Weights of a small mixture-of-experts language model, trained from scratch on English Wikipedia.
Experts: 96 SwiGLU neurons an expert, a softmax router.
Below are experts of layer 4 (counted from 0) of a mixture-of-experts language model. Rows are named router (the router's row for the expert), gate (a neuron's input weights, with its number), up (a neuron's input weights, with its number) and show model dimensions 0-191. Each number is 500 + 50 x the weight over its row's rms, rounded and kept within 0 to 999. Numbers have three digits each.
After each expert's rows: a language model's description of what the expert responds to. This comes from a sample of Wikipedia text that the model never trained on.

# expert 10
router:467531421451583530512528533475476495449451505475429489502514427539587533412408487505464479483481427478514476578560494560356597504485512413475522453454558463577522531527522476623523443411488462425591433448450533497522553526578531573476532560452542535524527509453457535488568562510507466424514505500528449559470377545410551503488498555574616575445554411516476572500427556546558439384563467522489514407526469512584475540542516554567496486471440530428517576491449493527422488454482476470489522510449511436488440566494551544535434501550506486569545486547520501541455469485448585517
gate0:463559472463519538519472480481479471548525537563553454408502448564540472509490503524464503458487468470517588559483540410540532440466447416484477487503494421552469566455570409453558515401498535523469429501514522532480546485434521404450465438515583501520440557593519498424522489456566627493558468498489479512531302431588432402423490475530548492446483525541504572519533426564527429491563620489577465434469541421494465497430495561483505554560521482529432513482546492501500544505424629533540469512478523518462550569508368445465429557543486504491537441469446514521498556471452516513
up0:415384513452543400451515513499401526513427515478561533529516400465457605481458559528551508411572496490428536505484424492465619470514472478449528543570527462496481471546485489468460454494517538489515596531535481489494483603475520461578453491500595557442526540468428383507497559520531428533416521508426538474518541607466565580493554480563442449510515576443516493442483374452462509460396495514509543527452500494432536495572548492563455562519557616548514517486570347503530541503525369495492538501485583533534483487515531516448548438443543471538454523498528554494464461451506481492
gate1:457432555537537451489467479479519489552451490487496442502506486542516647574499504523434500431489522432475475559554540447512579450547540550507504444403527425504512477431501492544493483449506368477508432477504607506483501464537547548467418544552542552628500524561493465542438477504491506555478439518542511347484510476496514498491600367534457465443582515488481537590467453508529528471507412458562464492496525530545501478574458497533506345505582471488579467505566489461518440537490552533488548568509452434513458575479565544478517500596509596537520521476523490536643566577554420483
up1:458562474543562463486538497482582551378470446525455555491440438441499465448416496471512506559412493500551413440511466493520546532395500531471584416467447435494520502482471473515481487495487437485442448441412518492607515494467540503568554430437501447418501500471537531493527561525478574562531521533547556427405568491519511518441510471482527482438474440484469479630486476525474452518426525538545411556492419477468550451508514431418478596534371568468463497373519473427571437489456574499496522419541567538581541463489597524540445495470484483508586443550461446570478472514553540419
gate2:519531506553504522515433579419565460490507427541476560596529483536534482445446506386432489519513486538533452556465568501537466539541527537446498535463573485513473519516510485524491457404543559562490492559490563458463376430463543525532509576468406478607559505512608483431414440517527428490384516486493463555462447451485436458400513541493536387561538537473490517501573429568506447590522478472581525537481487483450595451527437520492540524668538520458516458539535422566553467563463485500509532579477591519560498561531469485504522565424558560431554477478538550477528470527420528535
up2:439520457494504458492449489469470465455470464571508570515538493544521465446417526503451585529525447452530562436511473487473494505495563512489468555579502537554510561467551511448546516491488540505449557567457476504466359440354502481476456502440553565483540459521523565462496443603564493532530514461505448465438453518574521437572486499461551459582513489518541537495481601602522518543507473521537568575571577491526494543474416515450379376543516499398449470565524424560593522589565490476493497606448429490644444593536510511518549531485505441398496475542528537485564542540463533543
gate3:464522492493485486523473478510593396535438503407518536418545477487556521587545500567550465534497530498457480440484559562515487478478518480568547480554505465533541506545612389454530425449409536513572427533476446478407482520511472499511455538381440548544514544461526514554479512485533557459523527465499510522528526530492435486470543580446453427439480608453500455448561510487554417512509580510457550455490479409603366551496474533534548543506446462468303499472451515519541496518472530428571485528450443565565459475544425487534473439375553550518526476501574534503435584531514542452
up3:584524508472518536580396546529527569546492538626555496479456546593399474479467510467447447501457510579500526480502410450491502527493514583451383455461474531468394560480537591442537465565468522555400514493537477475544525534474528501424516484524579490403505489548519455492479515564550471444537431530496433446488540542474561511547554451472577488467582498516494618456535475404510495498514443441510513465456524568515505509492527446445403568525484476490564579514481521478463478427461497508394443552473505484546547526412447464388572560666459520449531459499471482386457467459509492543
Mid-word consonant pieces. Middle fragments of longer words and names, often after l, h or r, such as colle|ag|ues, pr|inc|iple, dism|iss|al.

# expert 42
router:568577500499502437509538580505460485533564482598476498500503537600393478443471519501462519560493507625593488518529463415434465439519573501431525593472511517561532513548495581544483546434500509529460499480469486457499523544448418511551463492409485533552564459370483500620510495510464471462461587437445372487503431564486528413459520418479612489510487506495485508510461546569546575583443447454509618487566520505485496485478520476552464478367454423523640406539493520532484482496509446417522428517469530547508497504514537490500534554486478445462471547518547487475433453457411529549
gate0:593436508443458536516526501532542522560553456523455497428535521596525482552424450505503503485426496539551493483400468478477460511559571542507501520467600584518535353576480508530549438471568506460503578474542472524512440477524496482481622499539488513468501565451520467521535522569535555513377589440543540561498531487532530489459492534492603428507494489489399514468539476511469567483440508494462443483576421563416499401457484550553447484547474593565431500473528485417480531597607531430448507432487508438556502601517535561387497586520480542492484423543511578543572520438513574518
up0:387472469533482446571434486526424534392527479519438579472514440458471517520477487447534347545541450500545446485440514507549521560573516479431545494531529511479377501501484446530438535554435509507458475447528556397521511520514454597489522525539532533476577529487586464466418532495462423604494471597556453524488494475509485509463401549489516450505468475525534429571459471442433478567549471476578467514503465581452560415621583578559498502432429539441488548475444464564568514525498595445485604542499561522574516492520470538504458551466502545440409506488603468437526468537533518534
gate1:561503501523469505505409469498514507581489582481434475434509543453524493589457430525426477503530517504495564451467479526478515500459594436498427467563599447401544518542490435527554487556450491469513520531442480513444529552538449632461463623522496491469499446421513421566488513497456443570527353495498499433499478511508460589484476498469592480508470463485378462427420523546516585462490500403478423495481458488426445433535540483548521448544524534511457490418502546411561504488513528473566491442544415535547533408489572469512510589569452457505499411485669555506494537516442491495
up1:488412462519431478513590458457528462547432480462599611536587449625511485480477478487488514557527453478432449483434562434535534528528470457502490462542501520519487512414492685596441473516463436476518560514489536496483464594441498519565478473456557483452503597469509531576477511432501615507458505467500489507454537516430546431555567556428462468485512573386593468525476511536411486572500501471490513496490536469521489536401518471619558512469513582516568527513562578426478447504507470549541554413549460463452492490553490484438499482402516497510470573410512591545514551458482505433
gate2:476390515448516445505505494500444531619486624533592374507453414543470497494478514497500495472547518520482480467397521510498546452585468356552572444544527536483470498483459527557407528432429467447457474515484511488460524491516545439434472527543548493476488502601573511502542544566395533540596468496438462484503482573548515521534510448514517514527471530485498483531410404513451510551494512573461548423448528476479488504507382504491580465569419483498596552552605526465558496416492529524438537507488470563534509494522460433527517513512486547481529556415590534475349471542474613442
up2:491530446539436551529462484490520560517486531451506395502451493481455442478470475393466417531476500430551526542504496449463472489435432496541540513522517416512544548531619450482439454496556517407413441536497476530536435422418419478474455525582528513395478532379503475451538420480533510515528446501555529531544538469400440410507553479539501457431416414465453387536459383554559468481483532540452474476544479479482476548382486512488566496549470486568523440562514545521408451617449528508510486485466484436509560418425442510495531474466489541428462560508543516565532386491543448432
gate3:447507542558539479466470543480499596451495417526405574460593449405560567523546613554513464586464561410466440507417516517459523513509538492532511531554522481473550544539575479456460496513408489472446529500441568477524544461456379475524518451486471542503443620475487466557540521536458579483489546445470494470491480481558504430525539576468516485436453537412471576555577486555573480398551469620453601472447510436538538580495490509529497513486495434515425531511525526478557503436520541569447483530596521492454545555473554428441409472547463433501517531542503556480530485438447351480
up3:401496503563482369489458559495492526534535553473518547478456568490580567535546495519462542580443442450575504516547519419440535440563550416564552500474647507458527518534458416547504485567487560544535449432505565346476447514525536396461613499599498517445505512506504463435509502492388437464478459551477486537563477541454470536599561503463525511480485503549464474545522549501419469507564513486512567483511567492496470471422587513424623439514447402477573519494481440493458473475483514550499510520539561601515467499543496514577412490561492401474532456517567576535520493524463479507
Slavic and foreign name letters. Letters like j, z, v, u inside Slavic and other foreign names in sports rosters: Mate|j, Fo|j|ut, Medjed|ov|ic.

# expert 8
router:488464543486514461479394451475494524544510470499565435576421543501461470488401590496490476433576466553461449495550484510546422455442472467489544624527475559493521524597540515515428556495450556519521480496478498470481552503559456580400524490459449550491501600430456536450498558570475436509525506495396530522572395470492597488519600485563505554455479524335478488645524481537522561503451455546545521525524511472567514426509526450479550515429526450523440529569501417493594489481516434485547507506571493570544533479499456482548599532597480433544459451498523486577449590456427522507
gate0:499475597536398552546532549525466526575530464457461487538463509527474515461584374413419560519472549515517573505490484502540544516540486451482491485475413480521457482424495462463469512495538560433531468407437466549451531549498520468463493422607415483482427498535527489487407559491361546515578556544553515510492477523530468579587509541469517496502561494514467398508404377562523516482542531527479465492547524471560428418545488441499617489480479457446497438461500387458461619466537519544444419499542494522588471506505502507505537368433534500574527489495587486484567447535538590517
up0:493611436518444464470446386467563460477512430427455451547564542483466457577448482529523441487539519550496626538452452533521490475375492505524502548388512539587497471534616532539527506554571514574554488497467470444484441480457480616501606466462462453583515455366472503494550443504516500452442489527531560471539468420535552497455532504506505520507452531499498603466517504511479473543555440506436530485425406524505442493531568488479502431508502514437466511420477508568542498420468477559430545487541580379547490445355492516447496539497499487448497485563382548560524482466498464565
gate1:464462535556538551551463439577552499478559536452490496529486456559467549472491533520520434543533471540464580545536523529529566475554522434506565529568625509541455426428480527538579508613434522484496468543488494516453468565561550535472512680505572444476442477546571466410509471483595462419418524492487530490485481393469541428430508532607420506520519556447345579465518476496471532502485497517439501459546505559540538442497469580500540512431481509563433440503500454516523521411507465451549620474557480416487468477514373422485453507504540536534498438522417518465528521465471558488
up1:460489426418527473514532464511588609421479520501380420453495519478474455409516492530563457510529508557514538521442491510552389491524505559557492495508420491450555585425488450484588488412508463501555586440535457501537623471465439503529508444521399529541549403419460545546594507482570501495520483486491551477465481579487498549476442511538626447470497550492496416519507467573459448551546490483542560611463549527434456480474486556450497456517562504416492476503556548498543407457538521548476517521540574564483496535565542604561522583474495411468441565523530533515394447482495455580
gate2:451375459474436454400457439575538539529508475537520466517398485520472442493557482509453522566393497507456573563516540438472456443490523594468479448560556463431476538456533500459551475536419544545515495489481376495516449434488552455512482547506488455597466521538445584515492460401460557462477420483537593493603505530521515491529546491478490494535507563478484473446510475508500479494548593534430443639424453489539435404507521488568528496585452491436490500433494530490520558567507555632541529526460589486605485512484529434516430481494474393492574513570497431467485475512376490474
up2:503560515568560491555522513613418483469407514596575480482469509482437553547484512507392566492529415496600495492499536430397534417493566586572563486522513423526511514491564481557508518479517600399476578483430562396492515471483523517520531496492527508447450569514507546494536604442528399517569465491513537548557456609473508546480494551575385516537548459516545477482543571406569481499550558464483524495462531512512419426437529661515438569460465497490503484508511521472487460520448545470472590581483515514475507491535432514550486437502635474479431475554501500534477508514567533490
gate3:507505506470460534470556454487506566521494478499567555573354512516413490494470510527471552497548580528470501436485465631491593571528527613475488475475479514563507448451613473527394515525478482525473510476552467463478487451552549480485474456514509386528497490482467511477506447501457549532479440472521471527539506464455511431567470530427550524531488571534429432546452372477474513467526534562444521440513501554599606563477477443393450496495388480537495486502486448517530608531468486609402466460404546455459379534475484402519514412447518451487471509415412517437583454504513508454
up3:562473494491486569458445423483531539504470487486514506471463496488479625565574501667513495442548490472533458528477644598503454530452508559489424500525453537477490587516496559446448476454478463440494412544541497552488453488589450414469539474416553465379469508554537495482403477443473410413505504531497548459470483460494488430529385491471509419458542500476503459591558476485527461552529533511595534495464523512445531522517569464469428478405549465481489464460442448537546566550374517532581433490506499539487462589538455525569517416520500482582558484567490594418501526571489509493
Name-initial consonants. Single initial consonant letters starting names or words, like B, H, K, S, bl, Sc, often in cast lists or infobox fields.

# expert 13
router:446473520456408491561402411567514526430394598495443493455523479480492550492467469477535450473605543466365460524554474539528494533556461510486577516550481558529513606545567505472507470463543501454460443456533552520390497498452497472509517528449499584558465511480442422411556493440435488511555410501482527540448491527467496526539505487434385453464553508509531545411417478550537470561551478407566432439473476606473514578438474488548502535598573477522447534450423496473483528510518448438463460490486576441531369467460524506482434507522507543512514587495478411542499543600585520458
gate0:488452485462537486503541494536541500496558481516544525474456454437523458519437630426554455537422503418488482570522483525532600517491518444490412413469429591554493537525549391604507477431436584577440433479451546552467389603538527505424568446533507550510536570444417432496577477589475548611509456495432491573523523429495410452515556513486453444461555514602515479479504525464524435533469586494509520393439522529538471523541444447401454468507558473530493523475537575507502513529492523447505490429469460456597463483468566493569568513462495559520493444533482469434513586555467461477
up0:500496553486532528469521503465514511565580539506488428475617520565540566529554536483574597491609506539479520396474484493574535507587538455607475583530478483539576485505518590494499492447536471531500463537492432516445628493475504570527492567524502401513472477545547520497388518511497454468484578488574437447389446461505553445465500517548460542432454422378433469544501504499432435449454431500446510559474482533475546482519390598583518481514463451531548547511486354510547469520501518583495578541480525503461561501468438484480420541562463536437567425451546562589527492465521483500
gate1:475472486531432545527485467499428494510531452517587462497557555564485516595405482506593498489412483544475546493451544537536415563461550499474491497543454585458441554506551561508464504429430526508516424500466384411459568511519586494511563475562528536500427574369544512441559548590486432567502443469545567567520556492509519492540457478500442516487406539476492499474533515597545550468474518612552441572508626536488562467565558474577592458493517481440475514512403434507515606552561441485488543492604405504441436544544438537494505478497483428479432456541519519526546512546520532454
up1:527479511492541467497479517488422535365500475558547515469503444581613544531541481557540535554442392525487471468490490503564472544515578474519506468563479537459506466520481577505423462491460512468507480585531451402488575534447463460511493519593560482457493559488520428453522521503504437591572588451536653507531529561535513541551511535512405538461494505546567615535458448582456527499507609417543466525471514487516527537512522600521501606500444458389463566537587509482501562512476530483528501510586480438453471543507429424496403501481489591494470389509567552588570534508461429470
gate2:475586529501484477451578537424581466511462467524633440409551498597560492487452432512487467478502486496482416552481598560532568499430520444562589544474490426492536504460471469549523505478477542505554461525545519517572523513574517564459538595462495492562502507450436492443466595485408456515540473529524460560549451570444532441424545424490390572558531513460545550496509528621535469444501413430533520512532466444599630485562528555428410491500499480429437529501502486408529570498576526497539491487585536437452510506459460465470461477504558433549546561427574539511492560566475485492
up2:476421434582562541538419435565526496542488518561542615521474486519585409452545545571493523488540518410471467537459454476523428437455499515483452469498503522533567563473391492529502505585533496559445582351418488423541401533567534465527418521518491529442534434492419499503532557576527518482437524476536499480572511389520518562519428542561486438588508554436488507513549488456446563590431505547480490553473490584467475543437519432588524526412486533531447490503558509543536548404438453517495550544589479526496535503555511575530447469529510446458517563478425515455421482415544537469
gate3:482541464451488464506499454526524376580426422603564516557494527562601460532448444459445506486461532454486421492481551373416407556421528496403497521520483472389542431499604459480523517612501442498465513444532527400475476467487505544515572432470426471481497477435498522535461574488562491504513472509534533477466534512488501525500553509579528512492505589471545437514410469500558510462417505464442497629475510562452491554522433525477441529498487522486558489555461468485498529526498491439571532578528468625552563399486520441467545465457502456490518466414455520414446528656501544494
up3:404527497414495533454523616526450516576499495514489525559504551499528537427529551492516526406570415525487466595522540407485559524604524474509506549486574520491493635418569508512455450553444458548478428450551467500519476458443514468565565475450510527461530453525479490433484503461557571499431468533594495318546516494444389471499521519551380534509505558449504463489610613461511429450516511547511495510531497553487427493578503489571470527538540577456537576528487541591486516555499474462563442514545492509526566501541458524446481509472508466483479438623599544535504520525548573505
Second word piece. Middle or final pieces of common English words right after a short first piece, such as f-ront, f-ast, b-ass, reg-ister.

# expert 25
router:494508558456575498503532558546478478537483498514567409534490544444499450521407478471466503436597442530556484488421455516547442482470523532504578619452570518507483433437447461440416555568439464488567431486578472531549532521576445513543461591492486568552566498446547575495512464525533535460526479604378541513459435479578611543477432548553521513472400478317459466537507467524465565514429488510456440474533555478560481503480556488434469528515559388563471454533534534507545547522548441515483504529544485538500528472554460491487578587474393527503503467561497514563504447402434499525
gate0:452554491522485477523447375467455452447410356480434532576539559508535597589564512405516493519549526447545425472467478602413480548465524454522489505480430487555544486448453442448534528436512521419470557430493516473479541476528534611463545515487524505406535514489483486529456466559571522565518511502484595456582501534409559481546468439580381580464486527507549584552519486610526487511480493436438541548488537486535534560560603565517431496443537480517487474505538434470475523415482562511605538450541475432532550504495462527494460467467514576459547476428498588467547569499497490586
up0:512557511494557515458461541567543533491587644593517473416510472521420502339394505537506465455500451437532587481525536440600492486518511584497564521543519498491592468566554597539579495553462456648505463554491486493439520548525442439498479499542424542578486529549409454478482558522476456480521446472524486545443513466511502500462554534477556458509486469431508443522494567446528567410540447423573438512474453525524468455471437483481502523451547485484510510509449567475579445513501452486557483499460503620492457470442550393473547505529505372483457502453460404541415492561517472551
gate1:499518561511467454469476501481509420513520570442487470399455531430475558512579397582495484502361432549582548498535504453515545513396431430529533497411502447458480457531529560452518467515494481521508467499533434489495454440513499535570531485446393447554387519471585568458501499426438560460583516506558514505523513511516426477429522522500568483551540593513456471425427485538454453505492402404516434586491407452506463480590539482504548463434554519472540461391566577490511503574443483460555509513402581512506532492521475501452390464571481432562572545528493474537455526471423538455
up1:543514441562497536507477489460429590509550544488546472558529461541412557496566478558424522405506484425425426495427498515442489370520571455530464511459490542464475477521608351476514521491487476474556467459505486496519511512483588408468487494444536475537522455559468426385488514520506490454452526547385487565523475465468532449582556507412483540460503551442538530592461465481571479529500532457452505498479441497515549450502412515469475554522422452479479504512478468570544422491413459493459489477600564463541452516491433477518581525315507509569427552516535593442530507550475466396
gate2:532614445540480414536588508494604508488515463445487489546516421536549484538504526549549441528477548428403397512478477475479414563484514500524438459493538449512478451554453501563397492480563482452494512467369533499530525461542425568503568503538449517439406567599546463499498449469478453397482530518550461478550668523513494516415552504418482509545485499581549517543579457455538528451638440426525441464575533560561483440460534425483498488525412566407507510551459443499496494508519521473518420512456546519501459415481568532550472448481469477508554536489504505562516432472465411497
up2:517484463541496529486360481473528392478504532480548540486450491427446497535450565533545444561527432515635524519544426536433526480552488531419523477509590458413456510452576485435552474537497517533481569527517424539502454465487595396557504484486491453553525548490467588519477495514508516484463469559526474512444382477514465471501478535487518482462529488466490497439483517540478499527506468560372423552482471529485469414511434479500572515422563471473520407441495594400453487526498579487422496602443412418616364578487387493402471518483448518518488488483453502478525517498555508596
gate3:526488490517548445552513510382525357542492515386445546508471483541556547508553535458613520500473502533490453533518507489525492484480499501405520466501504546519460507491493569528519521450539476542472536451483463563478481499438547549534478417487492502482523390471524375499592414495579590449499457415439556459520519534503493447368487507503426543585466474540473610521498515539466470506507391511543546405497488502523581520467446443581411512427647614492431532508479491571480526485448599536577550526446549508514608512558525595497483496482503553517514466427455551509431510484437543520
up3:529616483437494504449543433522456519469496451508489533493490460439553550511484483533404480550486437488480579504536511495452518517478495437416371456474496426434517576533431488459514472486405429403487430463563545446533491573568483539513486437519446498542578497535487446534491452516457502524475589524572510600534500494661466509552531531483503408508512508505460498453557449595567466407504547480507481410449456452519516465525417564487468458429450456502619481476505543412516422479566482522418463434404448545528424469459486483471554538497474402522468548531524451373489483550540480604
Capital initial letters. Single capital letters opening a name, acronym or word, often after a parenthesis, pipe or colon, as in N in coordinates, S.

# expert 6
router:526394476506507417470501509473568529524455593472385490502464494474514537478499469485449477411512482460405517534548591401514571563512489598463467433425532485488412532541484509576506497450444409456498596551514494488510524484481499482453469497486580526445611556459542449489468464501610460582441385586533543497451565568436522535564435482471451490483538525567420520466426439465522455506552475476574586455457485483483442450415560542500451460549545547501549528487530519443516433504524520485471443508472475486549440541500467544569392540605533500568447518526502571463547473465511598632
gate0:449467579568412482554623461454524575549499489529507518608483482502541471431476506514509478556527454429458569400482515503356529473492517488403471523501471600377439475476571438465582446550518491534532500501541557464517575594566524511482488511414556450526513512464457446487527497582527545545530505595525410490485446546432491466537554480480537417460519575537493455570552465495530478567480494546466585506565374508631563504490550494430490435496459544492496518571518423538446509477500509504476448428548494531413538481545531498448602498500497487529403412517522537548478519586442559504
up0:503564432487492555469470456562388482430486450428421489441533441434397505476520528450458462522471500529483438596506516559548441512431445513530511430492515488509416556510473535487450469484465507491431576554521426517463392512455463492555474582511461509523463507546522513519482483470446457431488403489478606442529469491470487517614475515553542504459487434466469563481527541490471555470497563444407384446482500380464389521454474470604494564534535517592413574550489482409467547422588540530569566542387438438454497538473559497519412488503468511541530466471469442495538439430529453567
gate1:523517429489470530529497478499542578507531527524456567466492675553517475563523534573487590585459586462521535411526535540463481472481511584614453462522579479461399416467484505589499484504489500505498454476452543448576519628507538663489471597459570440599535564476498464585488575436542428477473446512554516484492533487535437574516515539539511546460484496537555427472454515520434577474502514454560449543502523416527539525549588488546543405502494541440429489525511412489505546501520501368511451469550433570460455499522464483500546501528557515506525460418480517489529449577510530552
up1:588405467541570441455527551447549457487475455576550435531586438504479394483488502538566486472393403570476562566391406524444560481554534526385504512469512473419446419543511537473448545352560437447484454410468535469521600459543483517533591480561483533436478501484551536429590527538557521517460545463516508465521490526587402495428497492473489491501469540476449560460530516467476391544545451522543436509558389559514537469505487517520516508500581427465519463498471526449442482472576512483485476455481504486429526491582541453509456546551598466519429550500520558566469526516452453477
gate2:488518510418427367483497474549503471435429479570651448566456556451407526541553457508548392451474515514491511567538489513479466561455527550516458358527530472444498476519500428528441482494453459504443529486432517468507468526500532501496377541483489468452434445588486621497504532479568495436486460527461575441520608496543574460459470516486430489452468516544498491502541463458578511385565548540458420609505506479385486460502462527412457547502538452439522445506513450500485489541449545543499541577448504537430520511559418508448495464442497535450478556518604492462460408560530472568
up2:497605442552398473525470591487531498486559606571655531466520471546466404535513537523519423526430492553490477541528494477477433576461511487575523415533633487560485533529481431512473492480607514490523564416414594419513489527456569486540415511451422434470514474530523436557507447495505549424512575522582474518533562594494496546429502472545511517429522505447535525524472499542560431541478500502415522519517513471484491532545500565561526457469475514565532525566386479437499568502516510633527522511529467522519491492528496415502438507430496504499469563599573453460520467415473540605
gate3:595483546513462582567445486496510514553506475427513468448586491427500492443526440470535485462489469504558486434469451443484344480567487575507381503422499548491454449538557534438512500538508501539526559428527504416525384477491454420436454523486547398504491469493561527465482590506354548439523510503456592558445460496506424519474438543485559417438508452480457464433526372539568506534450473496484501469560364506458495453546460491496524483511507491505472568520557572482476484494509546427517509498428467473507431419571507455555568486462439484441539549622504546537502389497517564471
up3:449409491474484394491486537601413455463471486571393515593459509507492517424501471435452560508527461618383491488516603548517543581412496473536583491450434461525419522438518528509496549546521505469470512557608434412588525520572542566580494542439470500543477527544424480537473513433507472490513508508562522390508538586533496406441556408499536599537423503515534501497426554500383429481462501458577466457500491493483498507574486501500492486422463477450455460462453434474493540497437507528522507488489428605522477553498476514490394559494533578455429531529515514497507548474478396524
Verb and noun stems. Stems of common verbs and nouns before suffixes like -ed, -ing, -ion: dep|ress|ion, pass|es, ac|cept|ed, play, support, station.

# expert 12
router:502394456473495514527486422482524552478383495502489573559498463485522488478439467489411518515431512505452495460633450538549597597548552545448453445364478466533422471555542445472450472559503566551496586553448468492539506493448505565410469417413531522521428535554516402475448555534578533523468475483561523405517516533475527554559456519452506552444549523453516453469408402547487449514554498465528535419467418497459409505516448505500507485519587601448512484451502500467493492502465495532510443528505532440582413459422447542478463498564381631536473481474407490500493496504457543485
gate0:549518554587555494458475565434542397506514490460587511522475538499496561496549414606472433500482565536496534524509467620454415495539565538491475484489506327508536481361587412494507419500486436454496526561498505575467484554460482563471547635476536496552468517561537479413498550569570494439421503490520499484479509572440491514413567529441544447506441546519511511536484521556459500484461590451438545537478524437466662451498538499619549547577413533515439507480588490496548466542515504552525453559555441503426464456552514520504472522504443494495486457490498537479475568523540510519
up0:457506559440310430485581516506479563525408531499460500521493547508531430530477537498476443523466405553589506518492527425545654507480526532434528422507459528559483459571493535508506486438527536546428488529519442590566462485567508538594442397476534366473518433502452508541564538362499517547533533576447505502499517404539480526541415484534550560435472476519496494480503504471487469519496455497474567446513482491517419583611480467434527517530622443506523441546478480446471494472477537559477542426508562458605496495491521519444432497520486514523487610450417528509490469476462506569
gate1:510503419477496369532500465503444524549550445470459346448501492470516515527419485427394654484554572509426477458383477496505436446489444468564472481475530530535465449452486483508550413502419584547492508465445585598527520546535488641451591520494517478607469500435547472545516432486472507552443516551534560484457519500502483546508513475566502507453488523527577435530484459512459546598490535587464440444476460491458462446436538442531372543472495582468462518483505454476477534563505590481571441496516531569548522468436536531499465508537515531594517497500447564574550495523435536547
up1:474579420520512432452476466569468488548497389557421416470519482539540460499504462475542558507428554546405453470454545509518507498545494475483513522509523458521484581445521617548476556460492522449477441566446482516510489395572503446391543485565437547478511526426466497590511467531430489444549529535530531527591401497548630518481416493494400479451394467527484490479524515559467551582517548461534425452521526504401509429448531406464511568459433503477539478560519560484533578498505495480555560456500513483503544495432486482462440571470557507498444396531534556619609578537530582531
gate2:524529543461551579476501509466531536532595414531402536449513549524497436515406522460489571433483474530554517669467432475525415516470547485542533552545545522567495466541511466677384500450503426523546450567559467469518497487426422554454581602469449529578572426488609429567514566467498494505516495469520496469467438467519460448580470519449490471516449479470540483545546501520581533455437577499531503483451444473521547472487476422548459531498477425485450440530497528548440445488463482456484548478441444446469493525492506388466533543485486462443530460550563544409556442502458613535
up2:573491421425511561467597472519500523460498480480490479493432576477534536447384506492441553500474411522498537547534451471402468454470557498615532625481523468549453401468501459617576545497523523513629600498496449515528417400462430495384524563449536513521485423500537453467514497437481452515512453521547509420540533550524595501489496492496530541581508469539494502570542507438543529522563505505530466390539472503512483438558510492499472538462438480590452555512527572507545421530547463482430531515468433447458453547449504443400564561485519480399535429499436512504578545475501505386
gate3:479421513490467500497489528594374376543529436582515399429486438514456532532394510425467534623415483492425521523485503565521398494447569526530577531515469562571454429434569556527529525420464444417402561577446458438502528529482427493439499502545428448461502468533564484509562488561494486524528543483516521502561446450467559542475547531570438595555453518422425537497472552488464490534496449524465500528596549533413483524542511485522500487538463432550532546506538506486556392424477506496525516561455422501547625549427459504523458457514461499444509536546480508478472528558545411481
up3:567435625457576583444522546528441508550439490532613459476580463510436457527503550483483505526457427507459592434499435491556548509455486486481514519431470578576381503552627453609502451486435526463433596462516419589520511536557502500517515489522504474590539540519590445598493567462458547505608473487563530462483525484555457510499468504541428599497577575452387476420396531526501498560431420530552501582520458414581494541556517460461485532494483431575506452496504559496481551517496539511536517546517488496518497548502458518511470566544543459535480439557491506478504517464440471418
Whole content nouns. Common content words and ordinals, such as first, second, New, film, album, Team, design, often in music and film articles.

# expert 34
router:455503507522468496409512573496424485440491534451486504494593465478566470539528438535484466518461512487528594554554491468458577518494489522525509421455435414563490450403536495559549519458478578544517440456470597501499545540510647556473432462399475502514543527381480597511546522473496475502598530480586477524441418554406443546533549564489522468525552470420606522576461584459424416507528489453507476435492457480498470552514583561467506472490464516430515505464405531576494447515540512446471502438498471471534503519479568592512485468417491490551627547489428529462553529406556576439
gate0:421498460426544476469435513502512501407466437443568471504476465503474539485525542515483462467578427481501563502444511541541528487537521520409425406499499474405378453547571521554509479501496476553562425420517534427397524536437383558462493505493498437503465510478544545482540509504482507409527595573488525558514497385463453585525469481526546566455523453546505530474479479536490442583505544410516530467476474467458575459401496438634537527526468516592492501447540497536498493466524581530498576553487548455492456550481410496493502548462463491467471486318529619503399425488486508430
up0:512519384457451532538557431499470461506452521508428460532517552516507407536624538481450466521478501485473559438489500496491495515458500479569422472423524475462548482492508498464486477535453437477451527549533475550447564530441489418467466538523541534451548584508470526475540486530566502487519432430520520461523479566506587569546468576558472432414480479452467457497524544453422485415489586523465470499602613520517410564559566597516394500417533539491523552475549528439471529577489393558501465629547529487458545488416481512484420428554482594546444425522491463505658498416559519512
gate1:426493494510567450564507504496435586499521405489508497470479347521584511512447526544483438519432490531426501627507487466468491474513523476529449448513546510551508500527491532508508499534566533533571537503489449333540547559455528540566445385551586509473452509470558587447509497523392526535466568507486549470476553518497466543546518599569550455545504566578463499423491592459449571438522456443485478527489419521502525462532416581484528488570454579501463548558566416484516453506522591499469524599517489443600541591535501520508528566582437459447582467521477494566448582492512465506
up1:531564409476372579455554513544502441571456541488531463540577469608502618469524533571442519405426509463511557431463473441468596411518450629487589514467523480513556515466423429553491489474503500528446614509476568381578517462528490516477530506441513540435459621435509400485488491481524505543543537482499477544498558489528578591531490425565543514542531515569572568394442475420535549501503460548520510524571471548537485476408490491538460521472449470497461493489491492501543538505419539506455556533481439511503408596485489505447554563429520512475497462518524523542542590447519449479
gate2:444540528533570454457488567465593457539469503484472512547454459487510467418508492542498529444526562465599486556506463487417521534543530428574429452385535543491535527476580491543490446539442478477482404467464485553460533517566520439511524576546540531519449534567477535494560483358495559416462518529617502485459447489526504464417509624454510546379566503525481509486499568581531490455578452462502530526504574408493461458552476535547540410483517429530472500501465517557573456544585454552437419504517552603508590451511562599504472448518509541575451544463549522630525494550458459465
up2:391521526432511511498488534478550580504480499489452525599486518453512489417490445471441532482418415467513470447516468508508498474471577534526642655404491473497495446463534557559522539483534473544458384383434495520517526436437520369509454545478460486418508548474507490437494552538566491488566503517517541463492533460525408465527587446597564529488545448526438578463482537534506442531544497481501501573529471528462524587559460497467494399491536436420384484508541563468526438532546540507487480493476426538516533352528498496549415491478504441514482532502603526496587404551529508479
gate3:481454442510587459474440419462500487531539443589459506562498450547524479488414479491500503504559521550497520633477546581517485449456486461463467452493583515522493380490434521466551480478436511515551561409441458527525507428520508535464603539624424416454517453523516446495541474477486385587527573518539509437507504425510501489412449433544548484500534497455463611550435534467437511505554406484490519546460487529522554448468434482477532476426630573410493481511557497480531525443556472537459422528471420519402420480544503522566563580443519405392437525499518465485493502520475430473
up3:480558469434489433565423488507482472550501605533497492489524600419427502508443520520435485499504452522573523454619463459505465534506502483401431567579473429530434510413488600442506507420618457517450499535628501511440446525458427566514439525446449525449426557530470538565471549510469491442446515573522522524504460542551540444483491552515493508492358410451531423556556471508558503542439501426439474521501524470424484438565607434487456509528460476526453533417455511465434547500419565476501567475485519501442577435502553493438495444536483571464552539456481523473478463482383442454
Vowel-liquid syllables in names. Syllables like al, or, ur, ul, el inside words and foreign names: L|iter|ature, rep|ul|sed, Yam|ag|ata, Peshaw|ar.